Experts of a small language model.
Size: 12 layers, vocabulary 16384, 42M parameters.
Experts: 128 SwiGLU neurons an expert, 2 picks a token, a softmax router, a shared expert of 128 neurons.
Training: a variant of SOAP for the experts, 3158 steps.
Below are experts of layer 5 (counted from 0) of a mixture-of-experts language model. Rows are named router (the router's row for the expert), gate (a neuron's input weights, with its number), up (a neuron's input weights, with its number) and show model dimensions 0-127. Each number is 128 + 24 x the weight over its row's rms, rounded and kept within 0 to 255. Numbers have three digits each.
Before each expert's rows: a language model's description of what the expert responds to. This comes from a sample of Wikipedia text that the model never trained on.

# expert 21
Description: Space before table numbers
router:127117126111146148112110093136133114115160114112151146122142117113111105159145152129111080143159144106110081106106119111127089125164153156097135120103132119111140110163163140188157134097129146134147132146128145131109086142151112175109123154134111121094106120073111143128141162169122104077125178137157137113135155099144094159131127144106107094141098139156155105152172160110137150062130
gate0:123128093132140098140108164138098124104149124158117149111117136066078113135162102127126133091138089152133127118133148173128159135198125173133101138126182130109119115107116115170111101116147162123147144163130136113115114100133150102134175097156073154130179154136143141133141142151112136132136110090075111103154152108141126119133164117142118112151112142152109087098119121143154118158149
up0:098116136075094138116146144119127099119151166129140114129121122116113083097117139120113120145129122143144130129138140129178098152112133113130098141150053084114155162148160087166129080121128125145133127115087129112159138148156101148139077138102135159178104092093152117118145111153125119132090130161186134137142112095107147145140104120112137131111141122118180163138140101093171127129150

# expert 56
Description: Joining punctuation
router:139112113130136128144110102164129101141123133161111118154127140117094115093102088133127136108082111111157149115081130097129110092174083099087138143160148152092146177137101158143117143155141141171146138162120117144125141165105126092149092118123117177113115120102105161144123143125146171113120152129159158132095112169097123165109113150107104136126137102115139165149079090117083144139141
gate0:119095136122129180150097109121115187126071120116115080130128137148136102174136111143164124106119116108122079097134180115121146119174121154138101117111100141138157104151121161112116103097129112128106123140103108126104159077143105146100169113126095082159126116145119087141112127112106169110114118158134093159111093132151099129107131127094110127118115134157131159112115085115134171149105
up0:130132153105094159131153131126143166134127153124052102122114112126112075159133124112101075106071099105099116146113150149135128167118149119133087154109107153155132145123134187132151118163166130121124116172121117120109139101166105148115146130129145102143133136141138126143127162157137134139119093128135099093129118047115120121110129150151114113099110150148152132153073123114122141151163

# expert 12
Description: Name-initial word pieces
router:102145188159134145115060119163122118166135069162159137130121110104146116108175100133113111133094115154123150124087129160139122164100136106082122140096155101155141162106127103133098100137160138129124133149140090125118096148185140124131151147135151105115169101135145120169123105111120101166139124107122103136089123159147116086126104100145123134158159094126128122121117120174137132123134
gate0:143128096166149152146140134156151104165149154122125178155125130113126122122113122160151107067100119165115138137116149145154113118131171138068109105156166113138101157119121133141168132138101101113114090149120144090171150139091119093131126106143121114070161109121099109106095110139125129130118129141118107119154139134151115084103143100177135136154091137132080145114091087112128144129086
up0:143070117193134179154107154158134142173073174090139146126115112126105133133122134159159100112084119157134130114134099120117105140112144126078129118130149136121146148094134152152168110144156139098106087123103129119136122115152087099145121145136171118116124105119140122125123054112150154123129118131136119172158114116167090130115111104145168154128110134157118128139140082102131148132121

# expert 22
Description: Asian name endings
router:131085114144145097113102135137119112090104114100166159159130135151105114196103156082104120135137140156131111137160137128163120099147110134140150131100125142170089106149102139107100122123085121168126130162099151111078120134144136121117087114144110156129115180120138098130130143124141110076113151101144144150156116122163151173121158157092171108126109135127108114113125133175153137141083
gate0:134167114148120111122137114141159133154149137127133177083127179118110120155074143130109102144108126131143106133148142137145077155148127123097140092127150136117120123144125146147087114119146137198137112128119136139129120106113105116163187110115110095143142147133147137137115148102125126160152110113114088127170200080139168097133137120130138139128134086119076153111132112151146082097162
up0:133151120116132144146125105111140140114107103137118102137135105118125115170115143145091143075122117082140144141161133111132119168145103101110171152201118103132164173121129124119120135134107075128146146140129083145122144106109126147155090119141148141136094112145151206112143159116153158158127139115140120100163137096083111142115124153165130139147133109066107096100146110150094120143121

# expert 20
Description: Name-internal letter pairs
router:120107138143106104132134143135117141161135123138161180179124116094153134178089155111145101089124094141120113111149157111132092144156135207109109133102142127113120148146108168112145105114132123109137159098133140088077103128166110125095128163136131152133159141134145078105107114112139101155152078135127085114117106154132125122130133105120158117136154158133157109134168110091142124150085
gate0:111112170119065129108152112156180155134112104168122116142162109097155142157107108171108139131127096200115111137129123076117152117131115154115110139113086127157140113138130148150128151137087137116151185110122119134126144142123108131127125126127125098117128134102134124098074122125096108129098105144097127149122128169077084106129146111131123147169113129109091120181134139168136125089142
up0:131127140165125142140090139116115117147133103123173130110141128148107169101137116104148149143156129067137143139170127183137105150148155124168124137124132083140094106129083103093114144135149116154091072145133116138138127097107127120118109113136111154148135127151086157151162135085141148109155123101146104161124136119141115138150079144116144173127095099180146118071104143114119088143100

# expert 62
Description: Definite article
router:084153099131125128124117169097146098150089157158133152119106107146139123115118148134115137148143112134176112112169128103111169104133156156085098119162090155097122144089167105106106106125120145120141131120132125058127098147117079152110146159121182139125119151149155126151121133114135195138079156127094149118122099135150093160109145100157153160121119132100137149122119122123124120126158
gate2:113148129104113173156129134095108135122102179123050144140165151147156097134151128124174108157102120161140081133131113146140165117150126115097110096115170146168143102108070100138108117153116089133134138112146164113102141090129141132153098116171123102102134096145115155129112133132160144141111150141137109095142123136099111151089146135175163126113136137137140105121130118121118147112182
up2:103134140116133134132149168119106130118101106133094099158105123167111121142155103141136137151131115118153166119127122158088155141065121115142139119134150128172147114088106128112151111163104099110116095180129144123158152119090120153139115142165101108055161102153113146142133089091144165148106133150128113083105088134140129075137136135160132113126142153068149126134099157116118122143116

# expert 35
Description: Single-vowel word pieces
router:111104136104093135151151126143139122097107156109122115124142115146149145175078136120106153122138118097152163151092179100080090143115145128164144120088148106104084096169128123094124148115090159123144124144165174159156115152110100091115113116102140111133098125159139122123144114138143132124097120138136125109159107132141112141109178117135137142161148101109117097127188120131122114147057
gate2:093143135162147159102082129113127128139141185124140135116107117116116118168130136166153139093154087170149161143120125143118135105156136130135159174142105095122120122137123075116122149103114138104138155125126161127126152165182125142154165109113086133147096147114133099177120152127106146121120103121127132108090136086146162146147113133178084129085146098110145129140163096141126108076133
up2:099125094173129151149102111119106105143161139122123125129120138106109118155142158168132152076111090153131150115121140159104126120142146070145149133129113117087118122105142069124099126108128165111154139090157154125135114150200165151151157121120111126156121124087110105142160145125158168119107111171167141102134123124110135144117149112150123119139125118127160135158141097163118092085074